config.toml
n_layer = 13
d_model = 224
n_experts = 256
experts_per_token = 6
d_expert = 32
d_shared_expert = 64
activation = "gelu"
moe_layers = [1, 2, 3, 4, 5, 6, 7, 8, 9, 10, 11, 12]
router_score = "softmax"
normalize_top_k = false
routed_scale = 6.53
balance_loss = 0.00303
balance_bias = false
router_z_loss = 0.001
router_bias = true
init_std_router = 0.0259
lr_router = 0.00106
vocab_size = 32768
norm = "layernorm"
norm_eps = 1e-05
tie_embeddings = "early"
optimizer = "adamw"
lr = 0.00144
beta1 = 0.9
beta2 = 0.95
grad_clip = 1.0
batch_tokens = 65536
seq_len = 1024
train_tokens = 508800000
steps = 7764
dataset = "wikipedia_en"
Below are experts of layer 9 (counted from 0) of a mixture-of-experts language model. Rows are named router (the router's row for the expert), down (a neuron's output weights, with its number) and show model dimensions 0-223. Each number is 500 + 50 x the weight over its row's rms, rounded and kept within 0 to 999. Numbers have three digits each.
Before each expert's rows: a language model's description of what the expert responds to. This comes from a sample of Wikipedia text that the model never trained on.

# expert 13
What it handles: Single digits within longer numbers, after a comma or decimal point in population tables, measurements and statistics, e.g. 123,851 and 0.5302.
router:569528467589372515469482463522564542533558496546509542541522543536522472537481529484584431503519498556526592549415551533481497569472463528516500519526548460462480561455426588502475639454552464374450476447532559419544511513530486470398434567476475537579448536485484571546511477427548472424518491552536546441502515558432491480404460466532611453604510421481623563544503497547537415504481555490477502617392478457503543561469524547500493502473494450493510485516500453519449529559584472522502528553486507530553453492506495434542462393496563540491465495514469413518516465594515516473423457518497531438435545421542518497456503559469483506435409549631508536404506492444607493578496
down7:459529551593555502506542545514502471449572482510596571465517491549520441476512489512512456464470536491504516485481501457525590445484554457529446524460498436585493268529476489460495602441521450420407537571510496447598474572479468486402530514502510505517502584457545478514494512509499520509515509604511559409549527445467497494537484404547391518507496484505469454476539427422396574565506509464517522467438512482513437460510495474500538492541563518469429425579467495494521493444480507559567506467527537502580503491472456494485504519450518569491476485381598488582535529530585452404517586587461594417518519479470508582581496490445541513449495559511429614335470504498488510480524
down8:531545500567499509508476522533507493347544462458562569538542545527503414481538411493470424480513499448550609570462564457442546539510575468550491551478502415623460405458515529527525672442478436416474539428544518417512519584450458473436512562509501582545449559471543551527410544503445520493537501607485515457437482443538507558490391479482517491476566417471448476513501510478442571568559596387548489477470472496460444511424447564459507469532470520544437461530537518530565506484493427558523469494544477509553501516484504587576478421504486547415517487481495513562504483486549489548402524497474540426506533451525525542596495557466581531433475549512399531369473501512520458491476

# expert 12
What it handles: Periods closing sentences or abbreviations, strongly after et al, Inc, initials; also closing ")." and "?" and "!" before new sentences.
router:526481408619496487412489479473503517581545501584477489526493517487540456616432511497514407494537499499507486537451518518566539576479587449461453561522541456432404568485429488552466525453520409557515532485475540461572449453381438488466467569489440590596469471419399530511498580495473452530526401434484553501458432498471458465496424434504559422570552479532568526584599543554529538488513470486436510490435533419484532492440547581498557466499460438498492516530478490506503450534505411481569460538438542493502497565646489451548502405445504565482607423546473423507514475491507526501457471483499569466434535500490460449513504615500491471497478441521571465487418462466634527476562
down1:464487522476521533546443565565565456545467495482566481526605476511441582504492512557515484551524460532497480619548488484522561535537498451472444483481499462496519373464519418491502427542514557471518363579625436557506470532471509566539464574446544519425495443558505539441454571571428496483512571547544487609517541458472474612430515536564463510523448445487495466475508433531469555488416463480553437428489470468488461507519441570544491578460460429465469540491492392465510453481499505427480505456554511587558444445519588547435549516427563547448571502510594493500524502459474418472533429445573482501559406493462508459515533476599402630536464424426438467465514499555409508487491
down2:517461596440423528491463567561463540468490435496519513431569469493475548493473448507463557472522554486576560504451488465580473533554472428499446485523509474496412587373566556475475494455458486507477518467424563510544499580444507486576497488457566463459456509514410516519544446505472494479621499456526520439550511569491559505602524536566402443556609533539531479399574465460587499538562461511416455520469506464479559484450473550469508456496442461551515436526558506577442500487426568503470555488533414478547395544486514466413504434510451555589567450495540551442495448568488562565465539541564459527453430507488462594474456625446451467537586496560515545471432361455532485539443

# expert 58
What it handles: Pipe separators between markdown table cells, such as Year | Title, plus equals signs in section headings like === and ====.
router:589499473530439499491602535500629555562537486494508527535431552494592447555483503496519457413510485565533537587451593561538541569473545436515451523527466397508421534512391503510460607421548402485492417490489518487552440451467491485493439523501478535504450622451473512517424474457538467478583500429510501584454492548447509506468451509488488525518480520483495469533561604575538477481466453443381452514494489431490521499460540549554549410382501427509573478545532475617494452497484484421550559552465549524484470538596536451547387495480486495462566390553435506555548482524392527488444568438477595455472501501553510494417476594463533511422510497479525442519474470475570505540499
down0:540429460496379489518552573436598507501453647494533507490517534519468500516388504533533454453538566518566439512481532554436528575550459491510460484478482450453482555329493515463538406436537570505535421491512605516497414481459584405468502468421490567474515508462442467455536526515412493498447475516569506529434501579440545447485552415571509463457478488478469569477548502478557504496655494539617490426489474455475440538588504449444590475515558511497548455467489481546455495522520467475546594488540519468411560477514545501488537549440476474572485520541533471484563462522531556577390452537532513449384419449524488582517496534519530458553512503530488469463567520545477442458586
down1:570461478537471555487553534518576546605575473454511549480487515498384453523531491481493488454548411438493470532429351530549554483494536434552502452510562381555551459493454551470554436545461533450394518490494536576505517473454512460445520503568507551557448539477466530579445438522471488447536433495458567491484484491542510508464461495584408481472525475381517460538504518502500574511601527469481553580470476604471573491453527557457491524421514471523500578555521512510489511568491498555463484546489529503490467530458516532475483518515601468509519496472449483550465514425524526624605563525484396458554469422509485512556467412406412610425560423428524537466390385559473472561454

# expert 47
What it handles: Pipe characters dividing cells in the middle of table rows, between names, scores, dates and places, plus some code punctuation like ": and );.
router:542463452537480512421560563498552548583570503511500495516514527461536480509442551489482466478518565553532522576514531591535521607450537465513399509536445448429400518499383500586405596480541486510501413459448504454524428414501456522429493552449442507485430560429418500512454520454500451504553467462499526580495438525427531532455436453532489510446549450471568524610590569523526480496500465462442476504507519390476543486523562562517498512466503448496518472529538490590425477525515473481477563608480565602470496548541546467504326473465557477461541428553500517539507456507409517482501534392536600464470519409576523453468521505419548504458500494459583398511526434419524529567537
down0:593493480558501606470565549503481480542543560508578519558501405591458459516411563448470514453456423453462559526478582544527419569501499474511499479535522527557533413529460506506463457470584550551527391562492541476475440506558513452497497583475597557495426519433544486584516525480371489548381490490364468516454404567452541446456503422484511436497544410545433508537545570498501491445554490563547490548585434572543444542472479399523544464537525521511508473582448519525512464575495468536472593516457478535407470438491585496461526503567462461498476467512505506510479500525409534498504499528549531491473391431592522523448444547413620502437519525531459573479520455498446448515450
down1:464392537548419587461521518502451524532522493500524488467481516496461439500501486567513474387526466424584548497490524440518479493566475479533495459541456451526541342368490573459556447467547514522453591488517525562479493481501515406530548466505530499480536504478527496548513456425550503571547409543520462427522517556484677457582440512574477549480521454529511478480449572572558542479653510475525572588579536567505474500580542445541522481445501397504496479502526539453537573500434491466556480479439499549498528489509446490526530490509571409535522488490385467517499446456509512551526607522472463426478399492410574565499451478467552571561531413398482444436494477562479472448474

# expert 17
What it handles: Short opening pieces of words and French or German articles, such as du in duly, des in desirable, le, des, der.
router:506412434572454510495579545530571477512561521517417431506468453450470452466457536474474458501579540560470569470500605579556506525408571448458445486535514444499496552492477560586492537478459481466511539468517565477648515495450390391505489501497421497527487528416556565525402519479521457447466547509500610533449451536466453432538443491579546468546557472455441495551546520545529404492525584547510449581543465468480542506445473508494507517465496552542493477569319420490502491559549459472517565580494498553558360532566486496528441419452463549503544480507427376488516459486426489525505490522492521450513583486542437493539465431404607439469458536533504476528466477495548513530474
down0:555455547505593563481539334464548463444383502534582462582488506500485425490518569473481532470516429488552448597593540494400507504534519462539548477509527459492567480507479462548454471502503519512583528508440385537511513482491418372518469520497555477491491470425495471569509491430488450535539463516525583484536470669483528547476422538540510491476457521542530538490416479544536428496523438410487541364435472586550505596435433459445498528462504395563466479543496488560520466490560401528499508514539483575410492472548573404519485432492547516461518468469433431497524465592601569544480565503476540504504498486523608473523497503576456529552553508537533579493531447518487484466492
down1:490501550553499501527469483460518481534483439545552470486499517457535427539539418415454542454488470455533508545595550519467493494456514582444481435519459437576506463534595483541481539465477592451619444512503420472514524508535453482468534546446598599367524507502578504510551521367524475487482486449440562489548518528540454488481391505480451559519520513534478477615465521571510454418441549524537571526526426459512429491556479387486600582436503388544458503502635498481551447441511546456501469489517587503465493542580551410480500545532489570511507457493481470484415455463479415480505501609510515550491539488555587561487448607529470457517420436515519596513489470509446517392561

# expert 8
What it handles: Pipe separators in wiki tables, mostly the one closing a row before a line break, after dates, scores, percentages or notes.
router:511517413531474500471539498478621488607544584515473517521531482468525454573475534452496477395582560563519491577512524607544587591472529494483474578498473439428434527455398508538498588498610433510614396473483509462499539407475448551458461545429515520482508524455476504545466493434482470467624442407555471563488382487491461456418447450563540457483541446409635578505497577491543502450466475476437511475443478426465469475455534538556516463470561446512480398535472477567482496571518527539486595582457492516465516487560581451460391472501493473465513429529481415503493526483452535461478536429539484458458552410541484451488536552504476475503445490496561506470417515477533491539564
down1:552434534562544562513519555516496606520529386484513472525526495437562503455400445487568484580421430495526484544435435527525435504513556506571449552613515511543467485483476519621452534523502513520405562429381551528514543487471514422480488473468525472509493587492519455542469440515485560550561494499479422440496426533468553475397508513525503546584505557486474496506509560531506535516577425392523505473502469471560504444570453567516475443452434536521397487572587544524515549410455487442523579445447596472506581443455512533524458538459497458415388551501497456559497544476544457536513503486512496513506449471425487564410496510530492445501516379455551356627475439481468480543539
down2:557446460556471473560471531409462449409453564449589467439419491599538553455397445463540483510417555489481502506468434436484512673541463478494441502508463480490498433557514501484479418475515434548461501540545430544472429586539476453553590449485531566550609478466480513513500487506481430522484540543507449520532559577490567537548489523383399580561456449559515483506510579528457435482455488608511535603449599488570491535524466423532502481553579574433475432511448557502544545468494501497497545608522434492581486506598461452502522478544560473467460434440501530451544505553504483495456521509528516514366463509466516440496560433468580552515500552543416547482494480481500434509433

# expert 15
What it handles: Single capital letters inside abbreviations and codes, often after a hyphen or slash, such as ABS-C-BN, LIRR, PHEV, KPV.
router:528438520547481506520551504466571475496617561559473518588467518523538492531498491426540461426596532539566554522440546598514592496459517561404502489542466398474518555439405523485490591484560523450546509524444562463509511499490442527379472491519509501566486533468490519490492496482517492381493421506516476514411452512492417470396481512509582484565521510527547601525605476484540458508536585490531412596394489490454457542441517592555558459502456461542481461501463488540505467570483535434592595556471590526481566543513550436555482496443518513441506435503496456491489462597514469525446516455624534444494509447604473502448445462417469517494355543513450464407520484472498583518487
down1:470536556453500503572459536516536492526431400491474504546542519481462474494475557491465482488552527495521449465473519501483429613465468486381591541489530494571528545460553508423520505541355466478513462476485573581468462485516513450449502569579513551516496493450508543596466557475558418559541472567558549536456570514497450520481435481590450575536466501516391491431505358445513541539570465477461443562551515421551478584444546457569521449454519588564558476447471491479493470465587484451497604590479409474480628446427538501490538430482436557407563484506444485520444573459557478455489580586571490503462521564444497452502496496541592560448475445495538567441464427456516474482485
down2:602522541507474500419417519459450507519534431569484467614446621526635403508497549528465585588597534482533466488542428457496570558480522458531479456494536458492515484511515512474472508504430484511412515379468396496436404505579497591510538555505520503591553522521544532455499517505487529437552579576532439561524530554484454467580459434411443491517499507505480466489549482532497398428476530475421493507501513469462484540473497447522438508544492460470472507511486479514553508529521415521519556413485630445470506566547530475421469412402525476515547500481594451533519460481559425474542585581549533535522525491446472445482502506521390478556596465575431557561391427449503520479506

# expert 19
What it handles: Line breaks and pipe separators in wiki markup, especially after section headings like Demographics and in election tables with Party, Candidate, Votes.
router:574490437504496455495501504487511498566472494555436503506493507437545402570395502464494480439568526494589563572470494552532516478388513451529411478526514455467510515402421507581549646486546424457494423478480499502535378483404494463524422485409427584523423541481478594534493526495542532474563453460570622538461503491436443476474448512521543501456492498511599489510550589555528451496519525453406495500495458473460492505437537564560556432475484405585484434521474422592521520523494479466543487492507626579498436495563489482531367481482491477466548452520518481560595498524432478516518545410543563499451607521491464425440495590485533460486488514591514484413484486517538513483486
down0:513498479518451583539461481487560520500437487439493515411545485530544561509457412478432518472517506533560417492507583496379495555543487440559576452469475564505482585524615539446444487462556506479545476504494558393464452486494533462493617542531503539415500578517495483447542463501464552477462548409460463551531415519637535477594467480514429455517465472531473569562499518578437563471424519486561579500484552542485472495488440525532410593552575422466479493489484527405529584410480509487509553481521434471520519549584615524495559547489458440547464472599425545416509423439445474493459502454540510543421437503481548595529421485575527517619527421479517462518474475464529435540482
down1:501528496536485477514554485516547512512427430438512508517529530496445566595369466402457498520593552501497493570605580491444537490521552488524508535508484538559566611500583541441461452541539523510444448561528494389500559460467519492451564587515422537474482451526511537498511523530416581507472546436498540494486450439555509502487525444542432502493455552504526477555486601551353485466464489465568476549477566582483478554516462508403577460426531554489477488428412430423525608435554539520462542545442473472543562541507533539454596451431444510529520512579515500434452392494510514497473578497492439490456482523455500594529413337551482510505498488492548478429529400468463449558531

# expert 0
What it handles: Pipe characters ending cells in wiki tables, especially after numbers, dashes or dates at row ends, as in sports standings and asteroid lists.
router:558496404525511497480537497426543533588626482497469435587539518468509460541420531441530457416535539477566531565490515548630534488438542462492432603560490484492492515485394508539481608508599522503634363465411453405528468380451512511457436571466449487486509529506481487550461568420525471505581491502537545543481455489493501397422460506534551523471516491474604520570508577546464467418495477408475569535457529491499484467499559587555514475408547420595471513486495450511443489530502539502532560581504486538469456480575509472547372388495476526492498490524496428513508537538508496495490473402576487498463595474525479493494537594463518500477493473524502475517438452459572551517551
down1:518561424461575461437456495639433529451505429484490473549504492519468409457479433426516502476430513487469495469543498471574410432510542484563465560518524566559462546497501528530512563555570547439466446477520474490504512449514473466466514508472478527561556564539485534474444490627509452556411490513504445544538506432541533483578466561450438579478544481482462471516454450504400496572475484488506436474532405502610528547438474537520438555424461451564357589552473562594526549518590463496549510499484507400468527517507544528477446458540542520521463451505481547581419559550420377468505422507453522617518524539436489475538609526547428496403502478560560456597498480573464559502485
down2:533544523468449543508466497593412564430517486423442517549501419553433463442487516454498494341500455462480419510586578388507451515585533514502514593541487546539465565554522448515510477524549539447481469542550434423562493549470520442471526481436606517558525528445488507484477410544473456522513506457538394541545518452524625555589533515436476628450543501471515477488427518504464548516448504546549436486484460545583477532468418477535396537484523487511484595606478549539499537452527499568495573524488501429572594562532519451433474555532536481428498501491429549535446525496433433510478526525387466568451406509481547476549545516471504565441454463420545478529531520579412456517464

# expert 7
What it handles: Whole-number tokens after a pipe or symbol, mainly minutes and seconds in coordinates, plus table scores, ranks and track numbers, e.g. 26″, 49″.
router:510554405576395523396565586488487532492494488534416466643482563461515468533504491477547465482485474519488541536422499454569585475497524445445455495643452441430455549487385634534520593417569479427503531387358537421545512456538435417463473578470401511525518507406473579564508520505581479440567485474535536471487545557356460486446522517522538531526496520454599511533495521561545517474445569427419559572525465482463550493476515526527541534494515446568505452489457471524501507561553466496585521526489520590499516511561558483508372472462441509498498496531494477509541476536511490517516480467484494461464530473485536474519472509480489431390438509521513444517466467450545555529543
down6:525475412584449468533412515613560521648520506496526575484513562482529455482536450470555511511500542459527491479637502601487486560545560471450432426516554486544546451485489488503467592444454498562448526512480537512551462487385470586518505449564493421495513450455453351458465466532445412463358440529446561518576508593515525488476499443650495536532497533448500465577555518489529535531425521515515460451380474516480450479458483524567509548539580467474541525560536533516469501465543540491560563424642486379477503476524536526527445429532483450575418493510477501409515572494467395465542514469463469509539513523468508501525530548503477561504515512457484529568508545504516532439466
down7:513511548492531547569473508584448465435500532503477486437462547455574510552590577526539512545528439490463512470496503575474454416455507507520586473426565577499597436449435521445531488500563494570515511563582536452539483541456516628535483463594533495551538402439570416532531582389405481561458476601414549361531528537487496450460526467504542537585495518523449491523464496545511542446550430487503483498482503486449402475593569486386606415482520403424485538454445498522572469512536522501560538531507493508522544484543530422519493467515392430469439526508564532519525481496477483378476531484473510474502582489480548464449482458511521512559429546446535559415463594532455478443444

# expert 36
What it handles: Opening quote marks before quoted phrases or titles, typically after "called", "as" or a noun; also line breaks in lists.
router:527408484557513587438453538492480518566442545613410497513388501408509460475502573450476446475553523570562522517459525560559529529463536474468495502590430458487427554484442573571424574480492422430518467474417506494505442481496498451497517577469460491515462487475471539491465529482566529511507490428554576522466440513478429420517375436510501454504592480515522574547525455546558491518539545451476498475402465518514593554412515579503551441474459471487531448529523446519460477499565484468570466526484562590421437506569523459497499462441571562491608470534492468596512451505413581487450533459543593484510558522525423373544530564480521445442429560576557475473443457396568536495546
down0:366500524410524546591411491517477436570502622544503581502524575564471551593487453514607564475471487514492524499416485562441522489583459472531529539454520571454481469550537495410468504559540391561512486503538527427531490518458482483472449386417472528412514538510435515494531565509400508436410500450468465556547474528443509557498439429467550503457580563485558515464494545457528566499666546487444406536515509449551514431469555465453491498486447511491566514539557476538475432502451543500376486561494499530550427470521447589432562496455452603487445498502522525511442561576439555516505474559519478466480487508500543527504498548449513418475448553501590550564485524435498481569571
down1:452481586502503549553495393427417460500497517554423647499488484522601536529513532472533478561546555557519557473474487482502584402486479475536571560455549548452463484512480490497411625522463515503538468439454586468476561518422573533502485402451400561531559489548499430536537492460493507505424475422368488468470510548443574513432502495489554524445494599461532449529523546550461439468581554531521415488478487517560583479532534451508491573534467530487557484435501498536461460498467469494501596494519378539529494388514399504420501527436426473521521479442520524485551521534505526504487482523487597437543573599444498506594392415460520436553552571519580482491431481497568500489504

# expert 29
What it handles: Two- or three-letter pieces like op, ep, rop, od, ip inside longer words and names, as in Peloponnese, horsepower, Nonstop, electropop.
router:473495511531485501572528591429556563511540550458527425537456537517480480530487451412438462455499611521573531526541513603517507540523503512523486447520483426369429472405525541527432578476602504457492500424491500464524479427501414505544476460489484509540423525505475536514479522468552498511503492402469498550468451514508427437420450492493497460461569486503541545530526591501542401450503631408395419583480470497418566519414538531548570524495411480531568518555469520520497412560562509389464576514491542481543512559525451442547489569499532520484502510514411465556555511541519516602455523491471490532509555424525426406446456547449481381445459539551483457489534543434544582449610
down1:549568419489576483532483512406473511521563590496548545472503505376501420490569535514582517502494475525516449570456416423461446461550613506494497523517547510596501362536514437525555415544500482475532521456510499578364529424548458562469508475505556378419502455456531554439552514493497488503473436518520490513491556486587487560524580520436474487435411462489591531481570429585517596465477439547495541505572460507443408512509516463543438445539457549562507504481528373503405451433492538533483538508525454517455511453514529471507516513553509462555485481489559524531582488522510462491559505542538570500481479593507587486532532474538455587408550399437478461541463493546430391515432
down2:435434473515502503454583442506515475525559402489484407491487456467521508493478468466523406560487474573448454562510541480455430583492467504443601577607556474545559538486491559569442548543431529457493514501551595476526520590578494562558467466386519548512444587423512482546490555530399437506511471521462480477471526463515475482500517567518477496531510417470445454395529530597521468536475550506395532424579640435526533563507517541559562540505542466488533475498465468611458498518518461518478541422505511577482432475444446551462466428467487413438569481534470535541437480471539521552524538459494541384434504581501489440480530503455496602472475608457526364486440417514487477508530

# expert 5
What it handles: Middle pieces of long Latinate words, usually followed by suffixes like -ation or -ment, such as Fac-ilit-ator, unav-oid-able, Cond-omin-ium.
router:478464485481483525467429534457602493502507557521550450522502502466490525598463494460506448449535575564488522536515588488481450531488513461458472514554511462415409503459521464544487550467482496491493543343493538477537517518491506535502473493477492575525432551545481509595405540508520481443586473462490525593464427514496512435444427446534537502534551429472528513526658531594535411461335450442507412620506438542451516512462509494582507505475480540612569527492314437517441458529532476529548557495479559496401496457539484423507452478499480498446489446534510371430478481488455543600441549553569495536484603526521488554472498569461524479506455541483498502555465508462466593541513
down0:572501521475512507427538564413527375527510545506513570441524466449483527577527458516438431538567472404490592423516453499565537444589500508523489445431543544507452464483501512453557545544536470491549433521556559399459429406495493349515548501552565520502533572384497500476529442428591594474432507395555521461529566527471512475491464490486495535486596516489544636487497562438478547457544510471434498509581427394517539505436450468423519484520495511507523489489485504539516572448569570488535446606439554514581494501467477454477493466501505590569518396540495473496492531557542423457456450533422414553545493525481487511611513479438430456454467496544417485527568546497522492463474
down1:520557541493523524514415542504437403520459499449577523429597399416477495497525486503494456470517423458543492394488447503566544400495545524493541535505529482514452531478446496461526493580516511418430436555503524476456502499463488439571477493554549425551489498440507546522541534514553545511388443455512531412580474572545571516477520520504495491439558511450494653426528477478479577438484502429507474422489542374552501489475465495385497482464457438546526455480524462453495518522499508426594452559550560604657555502450534539542484457509519530526579389518429461578443534518498459462543430448450478537488480507521535514621533470467497476426473497481543536600602441600543523501521

# expert 31
What it handles: The forms was, is, be and adverbs like only, still, approximately, especially after there was and in census phrases such as median age was.
router:486471494515500483489558490425522494533544455568433425547492565437515449568436514511515467440561494527494556502325561521590527532373522454474439558589520542491475509502495520496435592468526378480548502514496576441507507465449493458510367561429521555522450594526538520621498501442561542447502497493486587568500486506468511498486527501571559545492554501430574484575614501561558509472507507481416459518510536440442518479489571495539449520415476521514528435527417417493499411524526416474558502532553567575411449533559538481524466457470514536462578499489503559548501443456389541571477523495490566417521576414533506482396412481466485442497465491542557484414534465441490501534572
down0:541504532477525546483487509550572491536489626472466560530432619562558521515456461460487469529510513552509536575502549507429477472576496452579542539542460599505512407485484499548499560475525543503555417558519556565525529510558464516452463436482488454464506443521505449452433546502532440449392484413538528573371465535512521573479515421410534477513534443531541500554524508513406468497520560487508408606569547498527525458446514478505498563479547464522499522432501507440492381454487465475394495492437481527549381484444515432479469441529454443501405512459403484354516441464508501549583579530515546434471468472536537485549509552531468521587470448410616485543414506563566537550582
down1:532488481479481481559531496470560532543443453516575534467402548468564493485492552506454535554662586487495499397470566485475561559505486496483482488441530432428471504361516527471473480529495469592581524444427471539462495540403412453563486542487466553439577452444430489562526535569476458502565571583461430469490507484532527517505510441548515434496555472465440521475407593441480503463466481493503491502552455514535549540582506480461548551491486486607572444503463432514461480652489469421484556506464477503447591510447515606557539451412527508560487491561510464477400521520590457492467455559585487487403578418504521553532503493523524421527631536450525542523531457451415530495473

# expert 30
What it handles: Decimal points, slashes, en dashes, ampersands and primes between digits or letters, as in 0.686, 4/5, 2–6, U.S., Q&A.
router:505497480597482537393469478468510509562549548547499493540451488466539456442466463479548412473585551494594560486407547520557531509442590519502516548490470506507397584504374522502524530514494429442582449484439537425519489497397440492427501558518528568511506517396486533460426498516477506498543468419489498548428469526494506414469439414522566463575517515444630560551559517537497474411498486502446454519513539475465507475451610564518504477444472461534545441506493526532444467501511418518598560513451533486479441531488509396534450461473512624479550397557448506485532398546527566458396456512479540416499565518556515524438483541413569452509538491570550483396403477521568525525560
down0:493482485538443533495508521490489456503513465488475506528400601576585498518504545572490546513539539619568523537523486388508442468515510391530530527467497493564488488459519490491516461605477471533507544494521500420535482467441440499508547475546549490478579436502514496648492475539474365400465500549583480620424467551545457483571485454466430465521482393490575540505483437538485505536487489533459503522480551486434523575439479495629519556595521504547494453582456449476464474551526551425496513521563538436373487511492458488530548455419489551502416517464448416465600556513508529548380478540548437511653429500523530488586511499399455483493468494553489468487433500483531446415471
down1:505551522485526498452461446512542477604568534390567498512508515567480491554560558581540499500621509464412518506501507557485505392460541538499418511550491485469552507561519437496404560527459586603496481449514530430562511474505527432485446482492462432511434454555571457476473518431468526530526461488455489519457436509399458459482563497508537422483475607572554513513478409407551486483436472454482412497544482517513494517493679478328516491521501441520484488447431514525541581510641504439519464482492395505450496467531506516438526532491460473449408551574414513476531460557501562478445531512486570516577639530497473437468477508579480482564480500579505502512494570449454508515479

# expert 56
What it handles: Single digit or digit-pair pieces following a decimal point, degree sign or slash in coordinates, percentages, versions and measurements, e.g. 62.83%, 1.4.
router:620434429598465503442582535507556557519533521513446530518485567498530500553498559498529441473572505557501575505439509517574594486509524510413464558545490452442488467494379522498500593410503449419560478464420458434464545450562490485460392503480446569540470510475487535515501494481551444407607486502492508517485431552361425518467458453492600445592503499522608609498554512565528426455451527401511520626450455453499470496488523617514545535446541430557507491543507465541435518573560486457624531532540510451492556485571559442474369458465533523433507426517457433519462473541535491507444519467578557492475549497491525489502511496562453516474453521565502459488483468465540531495512
down7:529474466519485536590519490458505531440502501439485456531496425407493488472499461517510577530410477552482627475533499484488540521455556519492481506499530446543485467537470537441493482435489500516481453512515586519475526516536493553523479582414563530498549515546414584595429552466541568492491532559379488554511569514389479519543552568495477476467503472514537567466524502481523459619518452473538527566521523403510437545603510473517395431450586492528399464541518434563498562528509445538498481559517436555466484465570480414443496427530474424581441427518541494554472490476555436546340572435560512459511498508465476643596485431430545503510479450433411522425494450553571570573486
down8:492540469476450523407273478449449474602515502525520430538439510639535471491513560443489470490501450489441412455491543431567579444528516505504515517562565537489517512500493507498525498467519569477537616560398559458545473473496454380520598407556491531501539447532556494487496547519498487583485552464487485514377568523542494530476545432514532501480442553454458517491435607536484546505522563562488497535464530495561519509458553539541523543494533536401461520483532555437450467539511412557548483477508453463591479560537449531496514548467483414464508583340471457537387496506472562550575517542463528514532477443494514494528572474468485488408559435450530523526457451521414446501544

# expert 3
What it handles: Word-initial or middle fragments of common nouns and verbs, often continued by ed/ing, such as emb-ez-zle, gun, star, fly-ers.
router:476470483544490567509460547457527566527540523572495375521452506469506447487398496506522473475618561483496537531505586476482501498444541408521474535536497520454431500470496605547480550524510459430491545433508491528550559403478492453520528588455451491466456474489483573526436528458522482541544529424523609530480418509374437495464448539500577469426550472444502537514572520448612433445440614480438415646529467522444534486405488518477519523499478540557565501595359451490488454543641455432504547493520576576530516506554494556543510469411489549468530474505441455510493495432475508502496472529508535531457595474524423454490435453450509375480468504441539426510470509432488554449516
down0:485573568501441461452528445387473469575448558417459553644442412480564483511482513406513506518433462471486557506656541480533452496499522532557531472465490465502506543591489513528527510589419553391412388405422461506441578570536474486473450544499484520529513458480505512472487512566464524517417539406394412559515485478456438479495584496526499601552461517481452472495515539529418472465487559494429474606428500461487577459463487459487517518542499391527545464461515454489514527501532605494537558561515503517505487455527437467460493542544492457468455468491586495521468548503507578498432514572515421522486551525528534546544480487617568520511513487467447654569525562547455541511456
down1:531539492547495511536489537624506623513510523551519380526475484646430555494528491473510515507470430504523427516499524520455514471499451522463483517561501462553419658425536510531498592518497481527477476516378437470476483445526436541458505481565475454497452467516399550504519501527520479550548556502522538353661505521463476504470536508536446548517483467532499556661466478536503499495476592595522423486473469463508473532475601477554482526513475481463489475473563469403495520530437550453499492471426524350556561466464412558443459519526462590553497500529457525484513484529406491460577525490463454527450477538541447476430457477486471562514459515627476511507481525470559584460406

# expert 21
What it handles: Middle pieces of scientific, taxonomic and Greek- or Latin-derived words, mostly in genus and species lists: lept-orrhizum, Pseudoph-ry-ne, anest-hes-ia.
router:461490417508421529503542448480500507540543538491491405563496501504586518608498474478558451496528490510532570525503512508558560568385566449528397575457502399400402483511541548533390558478468487497507459495456591553472461455465497488516426504537410551570501563472431525534436530408530511418478426434478550534503459537504499421473475533577545506635559423510523521559498555555503483439444591435515502618472412490436531481487520570527548480459515515532538429518363394479438508544566488500514476566410545494526491543540486390537463475452491464488522528540412503485504498578465561494514521503576491515403536461554437503452493583572485434412460512528441488469497526451507571492515
down0:505503520446584532472405529398501447456527445496504484475429563438478500518497506453431495409508571407541549542534499552445571497479502476486652477583585583484596542489465462472501604411466563474478482534497429468530547491571464473408533553425511495513512533433472585516494599500505516523541530538487524520456533391446463499454547494452600517431483521478390451388575588540479442501505616466494466534528577491521449474427540545473486598427519449542488520538552538531536464481360479556466509397511525476497566447503544611530491487550477578440544493422466467547542493460512480560385473483440607464482533498508476464528461529429500543503510493541511395512539521491504490503490
down1:537492479419444486518486485572551396479431445521515455522523550562524449548466501438478458401487520532494434476518542429485504480524457504489501506504506563374568477477533499574456613453420467555514541524543518504562584431564499523470528575525432539554446530509458552552530610393514471429570470464540553525440483526557499352514461566542553509476620483563425414486518583553409481541575530462527471490431547489464405515464479479520501525515593510495546426537494525482556530490466553480434584529415549448534481528478464525465436432508491480496571583467527539496467502551540491475422530520425500490519504466493415467577494488398525474648507623594452435460559533546466515487524

# expert 24
What it handles: Hyphens in compounds and list dashes, opening parentheses before numbers, en dashes in scores, and superscript markers like ^{ in measurements.
router:589462514541496537456510509476524561574528513509464526583416502497495414481416516431485490409540543580583573514405463517517572585471552455509452524498407547523497577543365593527470558450467434508609482519463577405537440515467455422441454530503471517548389502478463511508488543487544496517560501384471544569453420530460466423448415447472597484509585503485604496572474494544502471432509524392483424550480509486504577538427590507527483505449544397536542398504461519523514462529516488468502502519462484577499440484480506455519470534428582458480511455510465481493491464579471559477456548471515534466424530461529519473468456554477534468497508524552613498412436459517638549554516
down1:561497415506572470416571537445462506540483479484473452439522489588469548450500477470553514508546550476545532536416539445464572467587522385431578474551439483422565639488455498493490496505614495492459432424497502442526552545543563485501538522490448482512441513405530536496419492479479502429466482468499473537416488447563574522483594484523547460490504488524461493437530529514542468512535471533416487479463501470632472443416537486511514505595504450454441504530539497409466594532492523448428471554451519449565472528539539418592453502555473525575511499623548512486515486654498483559506461438569520396487497524503539423463459452458545515573528570529476562484596466353513530460555
down2:558550541534435439447473521562454494519477577508484408519452430584545485489539407493521466570516566534499528607504445504471455514439552535506444373445525605460489539481486507485516558460553561509565433518536576534479492491483566459514512477436436453629477523448449533490483556480430511529535454507551563437568546582463496453482536531514610467426506415559428463392510491490618401478453501520564501544494564548525491526423522458366511489511455531510393518343551475496460479563518500468487566525494530574538517451532540493462517449492412567565474467534548464547510519499471472540549501505572499537554479453413461441504491397505509492427599508469472444546480536615486433553518